Weights of a small mixture-of-experts language model, trained from scratch on English Wikipedia: a variant of Adam for the experts, 1812M tokens.
Below are experts of layer 7 (counted from 0) of a mixture-of-experts language model. Rows are named router (the router's row for the expert) and show model dimensions 0-159. Each number is 128 + 32 x the weight over its row's rms, rounded and kept within 0 to 255. Numbers have three digits each.
After each expert's rows: "mostly gets" lists some tokens that are sent to it at least half of the time. This comes from a sample of Wikipedia text that the model never trained on.

# expert 40
router:121106152123144171094135133146201163125183144070154089106166060069127121123122206109144078180142119174119079130161131145117132176139171110100088104129131132090099177154181139159071134108172121095113146173123130089078105089067110146054153102149152105151167139181180108175193162130135130159150114087161149156096124175130078190123156133100157086111149124196050107122137160152132178127153136103147160136120103137100170122174136143182081111170174138130162072110161081124122134103182138
mostly gets: " J.", " William", " W.", " John", " Jean", " H."

# expert 43
router:108106093126134125101183200114168151129063101111171110080152131109108066139098192106135074204147158081083122162115126151123106109109111131130143203119128105155026187132255106155103150114145172144097122172154117136084143109104130150069164118115130146153194092156136166156150167184139124140126105098104136179127162134159089144143142135092208104110100112140105118124120155145156126140152118105143193121164087166107131127125133127143136132176146167092150065119198095140089093121140137
mostly gets: " (aged ", " (age ", "On ", " On ", " US ", " District "

# expert 45
router:196036126106241106093199227141211116103000138115252069071125081095112080150070202096187033208190149133067114148129161144098127143146143114131095148145086091141097153153169118149127125089136154136101156138144121123117143119089116163050176106156171104169125108122148138157134147131116116152104094101122152122139124148169130146147151134104195087086155104145104093128120171158142131151135130139147147110138096143090144110141164125128110115136156151112162094134159092085116088120115154
mostly gets: "ations.", "ies.", "ions.", " them.", " him.", "in."

# expert 53
router:183143123098146154077220147140192155077060115145216052107143098121121032127119171104162116164160108126098124148128173147093081170144161126116108176149134122117096144147144088114081161070141145089140100195166131149133119081077086174125157101141105092161129115146179191200124135166142130203133059078083158126138134134123113129130134136098154097117153078142096056131123126121152120173111201150154126138149132131133150096111160154151137147164153135099186119101138146084123121098154136
mostly gets: " using", " worked", " wrote", " took", "ing a", "ed that"

# expert 62
router:169169160080123113087120088098233159094115113159198086094136112079147068159105175126201133171139106126125116113151169174131144129125179089100107149144111068127091167167153109157099131091146191126131104192111109141114124122079117167096170120200158097180169136102143125129155184142121096131145126114108149134176138167130107123163174086106180072083134113115134106128105124147119123152136139112129137116122124198090120149144152139144120151168155124133143074080173119096046136137139131
mostly gets: " building", " Avenue", " National Register", " located", " north", " east"

# expert 50
router:147179137083159185092194119092205162065070119103185069108164098108161035093111168115127105147138116128130106136122124162126072139100155150118130162167140120185120187108150110126140124093160150067084084146157144172097133074106092157093173091170131097168149113163154185187116116138182132161132071086071162139175113171114152129215119139100160088087140131172101075110103131157194104151093163134168132151148116128131149092125194151129120157134144184115182121147114105115133133107140125
mostly gets: " under", "ed in", " during", "In", " after", ", in"

# expert 7
router:175119134049126124122169117113233143080130144139230076135169078086134114131083179087151080157170192138093076114142129106102098088139097100180144138148118112109119153176154091141072196143182143088117134175124145121113070134096124161102169094159156126167141116115169133146192130140108080166150111075154125159138155205114107142151125116131163124096126079156098114117071119126124152126112147151143145138157127111124191096132166118130081156134122162120196089162127078124108069100178139
mostly gets: " film", " Film", " actor", "| Best", " television", " novel"

# expert 55
router:165131101087131160096188128117218110068046090144171082104145121084186091108141192137178124164115130124134103146126126166126103157130167120171080205146126085115129187164145139143140154096110183136134090179156118140108137147073107142103179097175128123170149105107151169186165135151120113151151092080096160131174132150131073160158171112122156130141099132132086088115110144136178145162136195137123138134162095146132161125174157144150146159121120136106136120099152102083077125108097144
mostly gets: " has", " had", " have", " is", " has been", " are"

# expert 56
router:173116145104157099045161152141129112061110105135184073090140077088128038141067140115195104143182127125093151133133202152072154085088131097172064163116109111142097145160174092121104137101129144110123159162153133126123128147108113141083154087125118117123156069162139117192131150149096117158121132089122160147174138139129112154195159124120238134081098122159129098119077166173094160168119125119135162138147140167110150092134111147154089120166149146116154096110180076099096099100137150
mostly gets: " member of the", " National", " League", " British", " European", " Russian"

# expert 60
router:135119147047174096104173146122131138071118133100150099117126096129175130145096201094128102134120098123057136153112148090110096114131140123186145205138044133173076129128250104120136124104118142139096129166125100175098114118126123112090134154129107146108115080117147117152088144186113112163164102060157120108106148170098095140158132147081166113066116103143134100077087173191155174128179160158155183103133087116140149121142155098132143117173159172113139108137167153115074130158125127
mostly gets: "- Species", "- Genus", " JP", " IS", "Personal information", "- Family"

# expert 27
router:187064160123194065083151185166158127160079127129151078120168084144106141138091199133154107220177159133099128161168188137085158154114127144129117137108119110116080172171164115149117142077146149141139150140090134131087172120085109145035176077146167052155139102149158122130146195141096103162115093120107143170125167158172131156147198111106153100092143104156065085110092153181130161139147124103184152135120097162069185100152125174142082122155149169123143055112170111097127135128152166
mostly gets: "ville", "ington", " Jones", " Records", "shire", " Street"

# expert 52
router:125127133123127112109179158126158120116092146111101139087126056111148115091061156065146106187118139129062169155092131136153068081115145141194146129137090161178072174101226122181101124135142153132100172104133149145092128081100085121051175082118142127121162112093100101118180153132154113146129084123082145176148120162086065162141150108074192116129164120138079114095107130145142134103142117113119170095128126148102128102128154106100113144145184127065128102107201082130131095159172143
mostly gets: "ə", "а", "и", "р", "о"

# expert 6
router:145107093072173175077200126125217122058121115154193109124147129136176077140136176097135114169131131096105127184145144144083098154112177119128099180155117119191096154164137112161131156085153175108145076190090146169100106108082072141082186120153149150185114118132155188188129106139132101177097091083149184153137126136138096152169149126162125127119160104123092074146092161134165141185129159161141138169132143148105200145133190173178127156135141105102126116092140162086105114097118173
mostly gets: " not", " al", " would", " used", " so", " wrote"

# expert 22
router:121097146098119189096157176070166132089103108077198122097203118082135088133093136089188041152161116113100101159150140100116116144097174137168086162126054124120094142137207118104076123090124170181118135178077118142102132103074114194129154093167122125168133120146149164106145136134119100134139080111122172123152117154159077162159155117083163135140092133186121128106097144138095154128138134086154136120137106177105168120169126151133079138157199103107162113106153100164160078112148155
mostly gets: " G", " H", " L", " l", " | B", " R"

# expert 23
router:144167116071153193048157113120193188115090160119155111139152072065179089113130169123101139120077095110072128133131121124127081136111152091119109163125123099128117143107162103122111170073143174121121109181085124146100152114063053159096167120150081127192145136154163166181159154123084088142157100112117170139135133149129124157127177117099145093095136102141102086145128175160182103155134173095176117132128094132140143105153189139143117153165167150127166116113124111083120141071122107
mostly gets: " chang", " support", " def", " regul", " concern", " pass"

# expert 41
router:150077094110129147076214123108221106090043085139189074115144112116120135106123178109178101179145147111145069172165163166097111135106148134159110203155106101110129170171146108121141156098113182143120102168120128130120113107079135158080190091161140135167177120107147166176163150151093129158103078120086157161169135152171088156151151103110153137077118125147110058075084153145175140135131154146143131126163091180094209102143162156170132156122131156107177070119162115085107112105114170
mostly gets: " was", " is", " being", " to be", " would", " were"

# expert 21
router:147123099102126136105179151100225119068075088111181068136158114092147057137128205086168108155131125146123096193106164155061142137154127126163095175190112097140084162156145096148074119079144174117124135187140141119089101131034138120102143072152154118185120091132134196151102121183115141160154080101096176131165063190088115140140160097115145112121117147114099104115119142155174139169142156119170137128167113134121155131117163130140126151127148147060174114096121128080121075089112149
mostly gets: " His", " married", " brother", " who", ", to", "ing to"

# expert 3
router:161103094073129123044158128123189164126073142133173110147120054060172127105122132088142166160076142120080142155127161120094065118122208091146112156159108072132106116150137076140111153109153177122104138196066126142091149146062088138090138111134128108180177177082160179175194155147116093142158067079090171147146107137104091138172170107088143122106164107131135105135122167172152131173133138124144126162129107166143155108146169137155131145144150160112149102111127098085086113094135135
mostly gets: " government", " town", " water", " land", " material", " property"

# expert 4
router:112117157111207146071165159112142133071161124067119092119151062127124118101148172129173066182131114156088086124125148184102119152105134137153104146121107153122107172139175111148110109051169188106138141145110106141086158094108108163087126080116146086127138089121130115166125123117114119161117126102114169163118111165094069157169182110091135089131183081165116106075114138170138145114115139085157173093122132179110133092112128138117113136172119212118149069112198092160125134173197157
mostly gets: "ö", "sch", "č", "ä", " Sch", "ø"

# expert 26
router:136159103109154115114188140142148154125089134103150124109111059108160136143126153081110118134129111124061088135133135158105083093107131145142092158185055143147089131082249152167137133123124131163105098149102114189075176161110127141105189153126136147123111120112139155107178127119157092138168150094107139144102116179119098145158128104083184084072136109162130119106125178148162143137132195146184135099198102124130176144131126098112128115118153179120101106124163103135107137151122100
mostly gets: "\\", " \\", " ft ", "- Kingdom: Animalia", "- Species", " JP"

# expert 5
router:140094118129140093102157173142160173132083100088155112102118085134092098132041162100144111186201167124073138131102136157146140079137141138160116209141056085148063166185185077104095148126162141085063146140171123092136117127099109170104157107111150114166135120174132142147150185202123125147146081121140127143108159168139112123155148145074159090086128116185083120075137148120122167130181107111153188083107114159125151115136171130177094135146176118097174094096152103142140134103191127
mostly gets: "- \"", "CA", " | \"", " | Episode: \"", "BC", " Night"

# expert 11
router:144130140106132135114145097106166142081137133120182076123171093075139076165083162101152042156099136204094097124154159145113105102174112125136102106069103090157126123125151123167075162090155136060117121185118106116112122165083117169062134082118156117190150088144165122169155190145083109190119117096168129114125102200105142116116165135120209121093159046138157072107097148138142128145101158148163121155134127134129140131130151125170126099125181192106141092132201106082138100118129117
mostly gets: " writ", " Book", " journal", " School of", " Found", " editor"

# expert 24
router:149174134071156176097178135105186169131139119091131113114134092074167141112141163128128088135067117152062144185127117134152083124097130112090137164100091081137120153089170067153103145089182148117118110194069102185120119097098085146090218128145107094204124086158139125157156160154117107139143115113118203178153131135129133148173184118125140067091142075167120112084135170162127115169138137101151123151137079129132137070167172153137080127133160200144162132155106093107111136090152169
mostly gets: " inter", " inc", " qu", " mon", " par", " disc"

# expert 29
router:131110153100138144096122162091137141099132162062120040084165067126119097119155195137167079177108100159076097146161138140134093127120169167147105143111109128134124141111176124133094137027132156097160091128082095125099171101103145177093141104144140118127148088152148130160142145124174075130126120134128168140139147131143088165160162137127148078152178080148132123140102154167133130119124151099171128155120111172075155112149107127123066135169175204142141083121141113160127135156154138
mostly gets: " Mart", " Jean", " Jo", " Marc", "é", " Mont"

# expert 15
router:183072134098180133097201144132175135093095140086204091113177094123121095132089194130154059205159150112107091166116127154077128120125148107163097132131109096141074146176172126107096169128172164089071145141153112140118101089046150187071157084147143119145184089166125110128180141185100104153135114124088125143138120159112110161142160142101174100124125079145123113142088138134173188121158158135150161115160110165105157130125149130135094098128163178062186075086135098085128084132189187
mostly gets: "- Born:", " Dr.", " | USA", "',", " | Succeeded by", " | \""

# expert 18
router:126120162123147133106113160139137157132153133050127089118165105110132133151127158111121056169139118152106119135167148147074098137135131152097112113090116071109081136135186108158101128072136152108169138169100106099082163124082107153079146106108172070129166127139185105119179167160102113164116129122149162153137138128162088134186197108118183079119156102157098093134107166153115138143134123085186151152132112188067174083184103159151090131127141164145149087118166128150134105139145164
mostly gets: " Mart", "amb", " Ell", " Mill", " McC", "anj"

# expert 54
router:166139099086119105120173115115252106093085133150177090120160066052175076083124160086142134165186173139067130149147138128159085058176126113157141186157116159144117153158158096112060166098151149105107109150150170126116134125121071118107141116155125142144182104126132177141195119130099090159124093062130109171149160163137072154151128133067208135138154110127073080157103115112111147131165137133173133141160112128101159136133170105149130145137137122123192113124153114127123099103171164
mostly gets: " The film", " was released", " album", " | Best", " his first", " scored"

# expert 51
router:146119118088151144091131111130140126121171160079156108099118042139127111134128204119136089164157109146094106184150175159082144148122158174118103120125117075122111203088176130112066131093155139110146092137087092150119191114109144160065089111115114075124128052147193104167131177146090113185146138125122164169141153134129078162136191167109126074105112118166063125148071140153179154119135188100132148143128090144117109109153151186170116136120177197135153078168151119151145123153161176
mostly gets: " Santa", "ș", "ă", " Juan", " Marc", " Sant"

# expert 17
router:178133119066141117083156138133178169088093125146200097130137050081147085143093157078115128150135140135078154136140161112096104098138158101143127143126058124116093122188139078136116155072158176088129143213098107133110143169059110161078142086154128102193145153140143144175171157142097093137133073109152150175135127168124109120167145137091160110086172094128129087118101146154132137135152144143157164142101112170134164124113149160139098152159152145111162082123147108067129120069129145
mostly gets: " film", " music", " book", " program", " school", " government"

# expert 25
router:172133128139117148116254110117201089076035095097212106120187103098150068126069175139171047185164146138110071166139128128104112137111104173164110137154115064125108151111151126147099126121145160092102116180144101153123098091094110147095178068160129140159178077136123170157149163136133105146127076096101161103176093170088129146175166136099184126126090133162118086109117131139151145178105135134175122138165146190131179105138150139127104170121180155069173108112169091087108062158109147
mostly gets: " and", ", and", " or", "s and", ") and", "ing and"

# expert 61
router:153184162115129127113130097130212146077086093128152098099147094075150088139099210153174128110157141131097149130121124148133131123118191116147071136140101068083130168111153130152115143124149138141123147166115076143142177132069064172117168065175093103138166154091178153156157173138155062121166099117135139169170119166113119136139121082105157129111116128148124083157086169135136132133114177104135143133127085128137112154184145109118080182169148160118137054074190113103083082116124131
mostly gets: " red", " black", " white", " wood", " water", " ch"

# expert 32
router:142111096095161128130150166118143129072141107106132119146162093096147147162135231123172123110144125168085092138121147118096107127130149154149079157146111078095138160090167133154119151121119173100102128156107074184087172118043142148105194106127125118153133113123196130138159140100115109111176111090145155122157149175134099193160147087145156087125067109159115125122138201177207142128131220117119139102125117138119157129159147134104083107126114183120123086112142150079119076122113164
mostly gets: " species", "idae", "Scientific classification", "- Species", "- Genus", " genus"

# expert 8
router:111119134123150150083129127119192157119178095079132107066157091124162103107082189105163083148137137178096131192147161144051109184122182116107102120138123099150103191122185071197142129105166136089131096186078138146113089082100169124073138139174129149154172117144140102151116151112122132192182141108111134166099129160104092190122183077122155083115157093130116108058104134191155131166124127089164117136120100154122120174148154145161084145142132142140132090130167063112090155077126172
mostly gets: " sub", " Con", " Sy", " O", " ad", " con"

# expert 35
router:166109099120132118134202160088111157108110126081181114115124088137116077143051168097185062185153099166085118162181175145131137097101124086142104152115086082142095151166208147092131106090138151091114114134142107154113131080107122162080129089115125098120168070086153135159133136134142129130154095083048162140150169147097068142163135133090218117119101080166063098147071140167148165118148106121135144101164117179089085112133124168147109146141175158089146110142174088130126169157140167
mostly gets: " place | ", " d'", " | BRA", " | AUS", "i-", " at the University of"

# expert 33
router:167135149123142115090179143111166144069113079141154073082152103047158090142147170109220131143147149162091149145117160143078145111113155084179115134115103108141117124185162049151113087105136162113148134162086095157095128107135099114083138133113110098165160029146136167172158155171089111179140083102130146148139157135132081169118170097133147138126152130139131096103054170160150118147131168103169114134140106183024158102135177135180105143151156146114151129069155100128074123115102083
mostly gets: " all", " Arab", " All", " Jewish", " Chinese", " ten"

# expert 48
router:133092152129119200097127177102181137066143120069177100086187124083116080107100143120173038162150125133131103134156114152098148138109141124165085128123073090132061118166184131147095143101126163126127145170086118107122117099071143196104155081160156115125171142154168128142178130135121149152159102115115137127136129144162087161155177133092147070133152097205133113100103142158103152092136175089153156092150124160100163117167117137123055118145151135130184096097170090163134145141151136
mostly gets: " Sh", " Ch", ", W", " Mc", " sh", ", L"

# expert 30
router:149140140083125101143141138136190173114100116113144112133149074115151085139080161113184134184177159114050142117140155128115132096160124133163143193148085108151109140162159076122106148070164158090101127211142061137132149126108084147112196091178142105158138152142115144151139185159137092110164090128165145187127166226153109135208153093101141074090130129151115115112087131134107151115180106136150174130132126163127187120194174171137110153166147118121162107122151125131108104082164103
mostly gets: " TV", " television", " radio", " broadcast", "BC", " software"

# expert 38
router:139120121096153166109154175086164167056137112075106089102130098055124125158128133157177081153127127110091097151175154154102162143141104125169158122106103090109106143119164096125091142112159086121118154198089132174090149122051111187078149096137106107102138079117147130135208141143077098121206114078141091123098128164160104098165162123123142134086111074171077068116074116196138126131144129105173168130168120155092161143151135160164111082184158149142181108146182085149109084140177117
mostly gets: "ō", " Kh", " Bh", "ร", "ā", "น"

# expert 14
router:146171119087122158060164094090170128079169137140178093050150077098178096180082110118130084127134143177113109151131156153083083105093188099122132161145079077147111122102174121135123135085142132104116101190100100137093104131089118168111148138169105102149127121175183102139132177127089078108134122106126128166142099112089138137178173097138178132059150098166148103096084195168130107122122189125150147160114149169131144121149134167136118149176174182125205046080143128120057086069120125
mostly gets: " App", " cons", " Deputy", " Commun", " National Register", " comm"

# expert 19
router:114163130098133188064143122096227195083130107128153085094161086069173088118129144093111147105116167149113115150117140121114114118143184120135132152134113118081075150098167092103074188106152170081127095164063101182151115085099082163096147114132064100165157136125174113181121150126145112140138106149125129178160088106104119125164169161109159129089108082168130058138095183141112108161113180111153127191144091184135152089110156156119135176192158147120166096091119122113120135074147151
mostly gets: " res", " sc", " st", " ins", " tr", " dec"

# expert 28
router:155101122063149112070182142102180123004098151140169102082100138113179127123090138099171113193114136136113116147097140179087078103118142130157105148183101103178086141152168135166124138086126193133116119133142137173097164104071094111106169141174187132144132083068128180155145126163170109127152093072123129118181131171082089167146156081092169093092111155147099052123089152162140130181113149141168147133154121172044119156148130134127124161114102139134083117082182102085053093114140167
mostly gets: " is located", ", as", " village", " south", "Population (", " census"

# expert 16
router:147135096112153106041157153139163143108082114158168093123144085121121073084124181104158111193150103127101108164157172146133098096141143139158101215143135137109102177178169080095124146123120151111113087120168176117127120114107096136079158089119137082126160118142162169171160109133096123148134066075127167154162147130154105125157113099081224109063123107142098084121077135131093146163135129106187147149155113143106144081113130138174119141136112131129206096110155100085135152089149182
mostly gets: " teams", " won", " championship", " match", " tournament", " won the"

# expert 49
router:141128171122159146035136136093119176048156121048155105118145116098155129134145136093208055163175097150091080130146171164077126156084109102148159129119094152138131148111176115119117128079139172147113120150092132143139128115129091131059141098141142065141175087130184125118081125143137114156131112109124131152151121164106105164163191107091131067111176125155107095141086116199152130126118121140168154102149114161084129112123134165186124102142140177145120085122197054162122123145153146
mostly gets: "č", "š", "ł", "а", "и", "ă"